{
  "n_layer": 11,
  "d_model": 96,
  "n_experts": 48,
  "experts_per_token": 3,
  "d_expert": 64,
  "d_shared_expert": 0,
  "activation": "swiglu",
  "moe_layers": [0, 1, 2, 3, 4, 5, 6, 7, 8, 9, 10],
  "router_score": "softmax",
  "normalize_top_k": false,
  "routed_scale": 4.0,
  "balance_loss": 0.000583,
  "balance_bias": true,
  "router_z_loss": 0.001,
  "router_bias": true,
  "init_std_router": 0.0128,
  "lr_router": 0.00246,
  "vocab_size": 16384,
  "norm": "rmsnorm",
  "norm_eps": 1e-06,
  "tie_embeddings": false,
  "optimizer": "soap_variant",
  "lr": 0.00681,
  "beta1": 0.95,
  "beta2": 0.95,
  "batch_tokens": 65536,
  "seq_len": 512,
  "train_tokens": 465600000,
  "steps": 7105,
  "dataset": "wikipedia_en"
}
Below are experts of layer 3 (counted from 0) of a mixture-of-experts language model. Rows are named router (the router's row for the expert), gate (a neuron's input weights, with its number), up (a neuron's input weights, with its number) and show model dimensions 0-95. Each number is 128 + 32 x the weight over its row's rms, rounded and kept within 0 to 255. Numbers have three digits each.
After each expert's rows: "gets" lists some tokens that make up at least twice as much of what it gets as of all text. This comes from a sample of Wikipedia text that the model never trained on. Tokens count by the router's weight.

# expert 29
router:139141093109117163114136102119189145190122146106145169151120156135180147108139090206151166138149143103025129083177128097101134185062131128146159124143117096161136155072142168036182181150116147143121117161124149112153119201088119109122125124144128121136109121115162066099139107117153123123
gate0:145142123128141146166137119188117188101090109101147111093138152067154143159128121165099118082137112132199186187161130143118111157103186120177115140182120094142087165135132176120081121197147169107133111152176106142120107121136077134107152079085118084175080130132144099212151168112106086127
up0:135133122140101123145151115142174114107133077118221154118110192063133152106070112144107118157142085120179165135145109142130140189108103183132126128129128142096147143184098111143154127145106110088143154145172159099168117097119177100126128149141133162154143069114060129186073158055112177061
gets: "k", "h", "w", "ch", "p", "d"

# expert 37
router:150194142121122168108162098185174078136098117124133113111191192073156137134148113146120127080170173111103196069158131108081161119120096088120132101157139099045106109086106141161142110113077127180186132130059154086157112163122117081147095150108135127091110089144121120096156132105117105133
gate0:172127041153202114115128161153121121148140162081158184198126169162089117160068136143130109157113090116094122121121094081077186111139108120120102119095125047144157094127174148174090112111155183126134099114146106132126091173096151148116137095141142150088120139147134070119177069138093112126
up0:167157129227154131089203141152067154146136131064110102139121096130112088177136105104147099171085168149130129111139084129138143136116159143109127123112118107129167149114182159159106067121131153087104146131152100134096115121075192140087139070121150147106111152171113119084160091176040114104
gets: ".", ")", "s.", "\"", ").", "\"."

# expert 47
router:158178170163114163120158160128210115122107111107136171135144155129140116155120101136163162100143127138105145075155135094123099108109078123147179135138114136154144137088167127082124084136107153167201167129057147118159122169085144090086120135152179119067094104102137031048150112112118107150
gate0:051084158081200078128105058143116110130115157115181197151156164115124144126134117148172105139111109144091073149091171159111176170151180090085118158149110088110141144120148113091113128096154167142107153143125109136109145136171123144104141096118081079125137114091180119076055120128090129072
up0:092135143101143098112106067176190143114146100148174074145142123083147128147206198131128128053047170132125130137078102125099180146096117161163132109092112068080111153107094076075089138159120158117111147111127117108131139153092111107122180121141126146143119103076123118131170187112100151098
gets: "s", " 1", "ets", " years", " 5", " 0"

# expert 40
router:131179155108169170099134121124149139166103144086122147128154118151177142126140063156124171182184173167106118141210076136122121116104095114153146152145090125141132174120169186118146145120097102145153085173094193075165118187136127140109092162148171162099072102135148097087189100096149125094
gate2:155118162120128158085134172120089111083132113120149167081125092136115152178123141130118159139182124123179110131118106099105112049134135046105144161157131139149114118108144196116129119142062102119142083092116138102101180124124127127099031115125193134133174074132107089187112133154200090159
up2:163088107131144141189185100158067154108137074122170099113124156107166160123125140128137142108150087071095162177137109137138090110174113216114123052130119164109112089147083137211138167109171151116108156102117115157118118141114084100189148114159087107141108135156123113157079125124070171101
gets: "an", "n", "in", "k", "ak", "en"

# expert 8
router:161146168128154136115108088128157109144094128098124137097142162143117123139160132152131173096144208126100135092146119108088139098105089092130183096163131146107118116076144160153123105174111190175161154132077136093169048209117132059136147151135144125091061081153172106123133203087114116106
gate0:106134169087136137117097149112144126146114121113138140114152139156145096142102144181165169162169075129119086104137139146104108102119168128088156112069108133130191079163095184129115045088144135086147099129132117132152197120168088065138095123052159132180043148074118143137135179091145115149
up0:101098197109115135128079172111093109094112114160143159121122120135121129134050108179086177144130053155119069105134152118132104170127110147134093140152088195096075081080118131143132081115112145097133063129156104091167143098153121100085108116091114181098100082115066140160172142144180138103
gets: ",", "s,", "e,", "a,", "es,", "er,"

# expert 38
router:145132179092157203090151102129148107161093117099177153124158151079154181078131081149098105133167175109114179117141136132091141155116100114134128050169112111080112102118138122153135141134124149129186110166060115135146105118109157103099047122137141136094072108134106079069198183137112115132
gate0:045192129134122131134093120138075118099170141094147093147125150131094125110149140176122138091107169199135130100118129131138114117143157189124096183123117163083104123086136098148128212129094077119095066153099170159141171173150111131078107101159126084092087126135123093096121180119097115053
up0:161106096102092139131091135136119165057179082108107154083161106152140102111119108142145151182152061146131120176104117132156107140152098103163120146171174121099122148136102066113131097128137163094145142187176199108052195135165161171098085064163144119145150123183160160126158133124115111094
gets: "a", "o", "ia", "i", "e", ")"

# expert 46
router:210177159142144139155123155165174070108099103091131190089170182122126157088162130140106155103145120111117152080148100066135124094099124103131131101163097088132108124112164104134125122144099185227142130139118127058124088152123143105095094161155161132087118125147157097067195134136106097157
gate0:138107141150167106108190162122164140218138134117124150155131093137098090140176081099087127118152094099125123060116121102129090106124072104142084049092149080179074154145181107097085094133080117127131119173105112114123126136178075172137081157159098120088124122170166088087139104126154130115
up0:105131148161072176112122121094117089120142155125172099104137082134119112193120120126141145134174183095146117164167136106069132156179167111141110186151096172073133126094122061143153087113122107080162157134157202150123163125117188121097129102152111162118147109138066179154125175162095060153
gets: " |", "==", ":", "===", " ==", "|"

# expert 28
router:187145160127106157060123099157133133132146107108184133120138141152164140132174111174129145149156154102133129059141118107107147167126106113135161103158112093143124151107131157131112069115118189169165093143036160106166088146114143103062091194149128104111127054163162161116167109095164057151
gate0:068212088126081094038133129084173173141097129171110131144119093188142149134134092104141127118123146098129130106108139129178162089094153176156158092187082133123065130150138146185106148122129131166114063135151120104158142146094163155132114130114095193168139088135153152110094163164136173126
up0:140113050177151068113117134153137123143125148088084139106093111124139153136128126139053151134169146115085170130121106102127119129104150155092171186171125088158087156135187144148066144152184105150162139083158058086130098056085136189129098090129124124124073108131117132084165143124156101174
gets: " and", " or", " &", " but", ",", "/"

# expert 33
router:144135124056118150117092163133135111120090121131170135080147154114172158127139120180147160125183150124114154114135076104139158122074095131087129174147143074100146151141161172126130166122120176147105075158084124099143085152068171105083105164103148074149081091159182073084158204109175125114
gate0:131172058073172111092173092155139127107082134067117114116108066121116121122079093180138141145171149113121159150073136072185122140123188126151083141185080120123180146175097121119124188140127090163131106137144106086130068134137146093169142093080119088112134142113137126135156158109183124075
up0:128132108102122151137173137182165125099150165148137051141129146098135105116077126171142185130193151085106147134104124195132119107113106101127107162136165117072164141095084112151145148187115146119138160111152110116085032187185066126136177124129175126139121101141144174167143102159126061116
gets: "c", "b", " c", " g", "g", " C"

# expert 15
router:136176180126113152117124091155150106171086064167114159118154132105189183137166097170170167145133117119109132134222110110117100144074099159130143152135166110084163151151167147088158166113130181162126101139132146113165107201093108099133114169162120107131130114121169123115198164052161140119
gate0:113142134145121139117105108154105086125114064153123086174121138126140074134125100186060138109151146102174080085155131089151100187079113201168136106060105135134087126151100121116122151146148149155136098103149193107113136152110196129150177186134117096147121155125100090149177148042157103101
up0:102148151073112085144097139094119163168129125135163106140079168159106123131180143131132103126170091162100125114158109192098134124140105160118079061150133172070093166124108137156153160070157172118115107055141165166140146118100149163142068205129131087126135108141093112121122116100181205174
gets: "el", "er", "l", "t", "en", "d"

# expert 5
router:187144134147130157137162111142149113129062133111164184115122162103142161094178151187144132095167125115106184084118120096080116159082123179198151045159118100078106158120118151101137146213121192148176136117097097125144119109132118097085148140131147075068149123156123143108115165114131085113
gate0:189078077103133124078056143079059110198085092147140140114096139120134098136129155143179110098128127189121155171088140130141117168098149046119070149132078112146162151173105129111137080086137157142166155148096123111110115106102130140150093104118083186163124147117166092134160163160128092131
up0:126075100141156148158119119152113139148145120127141116126107082171119125093122125148125115101092170105053134122103165174100097104134139119171127112152117081165156061157116122123132068099103115137170123095137118115110141121193101092109172159066149138204118118113176104120112046071069153037
gets: " of", " on", "ing", " to", " in", " for"

# expert 6
router:158168193159086146127157130099138104159104108077142143083160171158140108110152115118122166109174185127082152065157087129088188159119096111116181099206127153114155122130126127129153111142103165209170114153088126048160078138083160112085142144115105105122138097152124119118179124096092103118
gate2:115160152130070151094137154109146114146154119103137085163143170151176070188132107096122178117114121124127120079123111171155099135107140159122125074112124177173125099125160124050159062163158122111144144111137116105155137153131119123162065071191108137089115169159097144096233135108157116072
up2:075109165113135132140143157148097188109186142121144136141132090139109117089104108163105111114146127110168144160130177062109192080073144080084183159169157137144140146169138110126103139125103093198136209150108113130150154107136134105114126169168145056153142071168104127093089071104129105178
gets: " (", " the", " (1", " (born", " and", "("

# expert 30
router:133169164133159134098123089106161084127089106106136134061217154106116158113141107127155169116138152117119180067147091109117134145083101091141172078144097119108137120134094110142128077117091150173133121137081147124170059142129139067081183178141159114073112082154114126050159095126116095164
gate0:125136091112132045148121134161171120158146115116082189141084122107116079175140121121133136190126163069071132116109136096148126115131131109119142080137157067091089082108130146118148097150113138185101102119110138076143122108082127142123150083186141122190116088150053148130201115067170146166
up0:143114141122112148113147109100144151132076178121117070132170123124137180048100155109148127168161135111164186139127129109064176202133083143120088111110112120108140142119148040111040063135144119136137103115152141145141134152135094088110128165126120030109147103130196144092106151145114116141
gets: " |", "|", ";", " 2;", " 0;", " Police"

# expert 9
router:139136141117140145092129099103170069126092116115117133056233145111124149118167127145143145104145163111125186031144112121128124135070103105156179084140117128105125117129107123129136113119098152173114123149079141133170051135129120071086177163150156102074128078163121103065153092128121086150
gate0:112094124115129122145154162192146169162069137136113129113150083063138153129160109112093126090164121153195106092184077114169097148111139125115125088220169145143140100118161104129195121145158068128136167118113119160134132151132113126085100163148165127053211097174121150091126159145119100139
up0:131199150103118148115101102113131183108136135167137195165188125121114121065136107227182124130149123078141156192101122139130080114154093145122120085098098158157139132154112138099107175077103107161145101128150137183158229123118174155164136110103123139120093155135125160157144133122093079146
gets: " |", ";", " /", " 0;", " player", " 3;"

# expert 3
router:152161110135153144121165167087165124177058121110144179077116194133140153095138113194119099117153169134096145066135088096119161112080111147104139078194102139098128163101120167105114087177114146193151118119113118110157091175155108100108146164165125132031138099171124119075117126131110107112
gate0:054127091117137201097098197135180128162115179139134152119146126145138138168115124129117090066181105157181130104145167130119122089180124132042109153163080104143127122079087161111128110163113150139120154149174121111122124093156107081129156155119143154185094170140148111088118198110067108104
up0:167110098175082139091113183127153162133199108099115125138140135167077112142135179177112102108120148058147103140043140052129124129138107101123155111127111087122098196110132108082110086157166180149158130097066168075141099077114150119101150133137108153137157095177096098113131071119137149134
gets: "ed", " was", " used", " known", " held", " served"

# expert 19
router:115163188100131135091096147163125123152097098130124143100182121162165170136136098142146145150177159165074134122184127153146096104108118129102127142153097131065173186125179162123166132127101137145128109112093171091167110201121141145129130187137196086114074109167177067086173144066162137151
gate2:088125177147075118114122143098192128155170092121096110138107079089143157120114126121161094120108087152169145074074100114132085042155093132152156100096128132101088193074131148117190168099142140134132116163105157148112162118090131134090118093129062127058098097155104146170142109064163142127
up2:114183138094170111169087052173098110132104083129092110103169128177096080074103157097115136140125076148153088118189153152108098160081165126123127161151154069074120126145117106111122071124098096227124134103115126086113166076099192140179110111134111142149137102139151146121114116147165132115
gets: "ar", "r", "or", "ac", "av", "í"

# expert 0
router:161107138136086216073169148158180101143119091105138145126146191106108162105148135175173147111151177083054166055117109106127170142063069128173136061170121136131132093091122150145144105130062131143156166136119161126118082119101130090137120123143137101129140083162166118088096135119108098133
gate2:161129123180152064170105083064141098138111061109081193179136138111164134156118143122156131127133137117176155156072164131089086132127224142123129118195145110118169154136173095113144156132124139125103123110137110179120168149101126109148111142112179114125121130117139173108073211093156147077
up2:070195126109175105118099061137150103111144083151129131100123138122042139109142142170106117115172078097181138172156139153099117132184158112176120188141133083102112121176136160080133130124133107104142112132081076054076099133106146108099123128071142163126104135213097129141158127111143167129
gets: " 6", " 5", " two", " 4", " 10", " 3"

# expert 41
router:125163159065175132124167159171144096178068113077142128116158172088138115107146154176181162138146130109098126094157127132092162134122125083101145138178095158128104104091119140127148089184076165211162132148110169124180114156083151117075122161118201100123133077144158107087149111097126082138
gate2:150163138092094089131129136132093070081067123123164135156088135108130103140152127165097174071111109152145154144159156131100131129119091075160154136163128162133118144077099092153120136118184108120129166157108146125103151059111077107137048179119081050101086105091089118127158108046166113115
up2:163143133102113171107142128072104118159168132175051127099135045094116153109105086111156132137102069129102094167124135199086168116096053155142095170153101069130114113128146191173153155164131112137085118104135113094099155114087098137122110121124172140094160114131140120128126106060061120097
gets: " was", " as", " is", " a", " be", " were"

# expert 1
router:155162141113099128050182098145164107128085081133144174125135210120177154132151102202147111106184131138132140087130137122106133146112111109148168135155079112112154177072132143126154140190103163159150142142137147116195105120097200095058120187133152074134137140178149076120144143129121107135
gate2:131120077105052092141189130070085075150096131142161134192117088126121057157115165151163145086131172177180125074145106120143125130173093137174102106128172135075154111199138092106159098150134134140091106173144121120124080139153134095133154170150109094107137056145124103127145090094104142134
up2:119074063131126077148159154167172191186163162137196104152090160075148142128105074077103157108128161171124093138159093174163112105166130145137163134098081105082136112125171149106171069143099118185154145149166105117093093113135090072163111160135169156113143150132096139139142119105134137178
gets: " to", " was", " not", " is", " would", " can"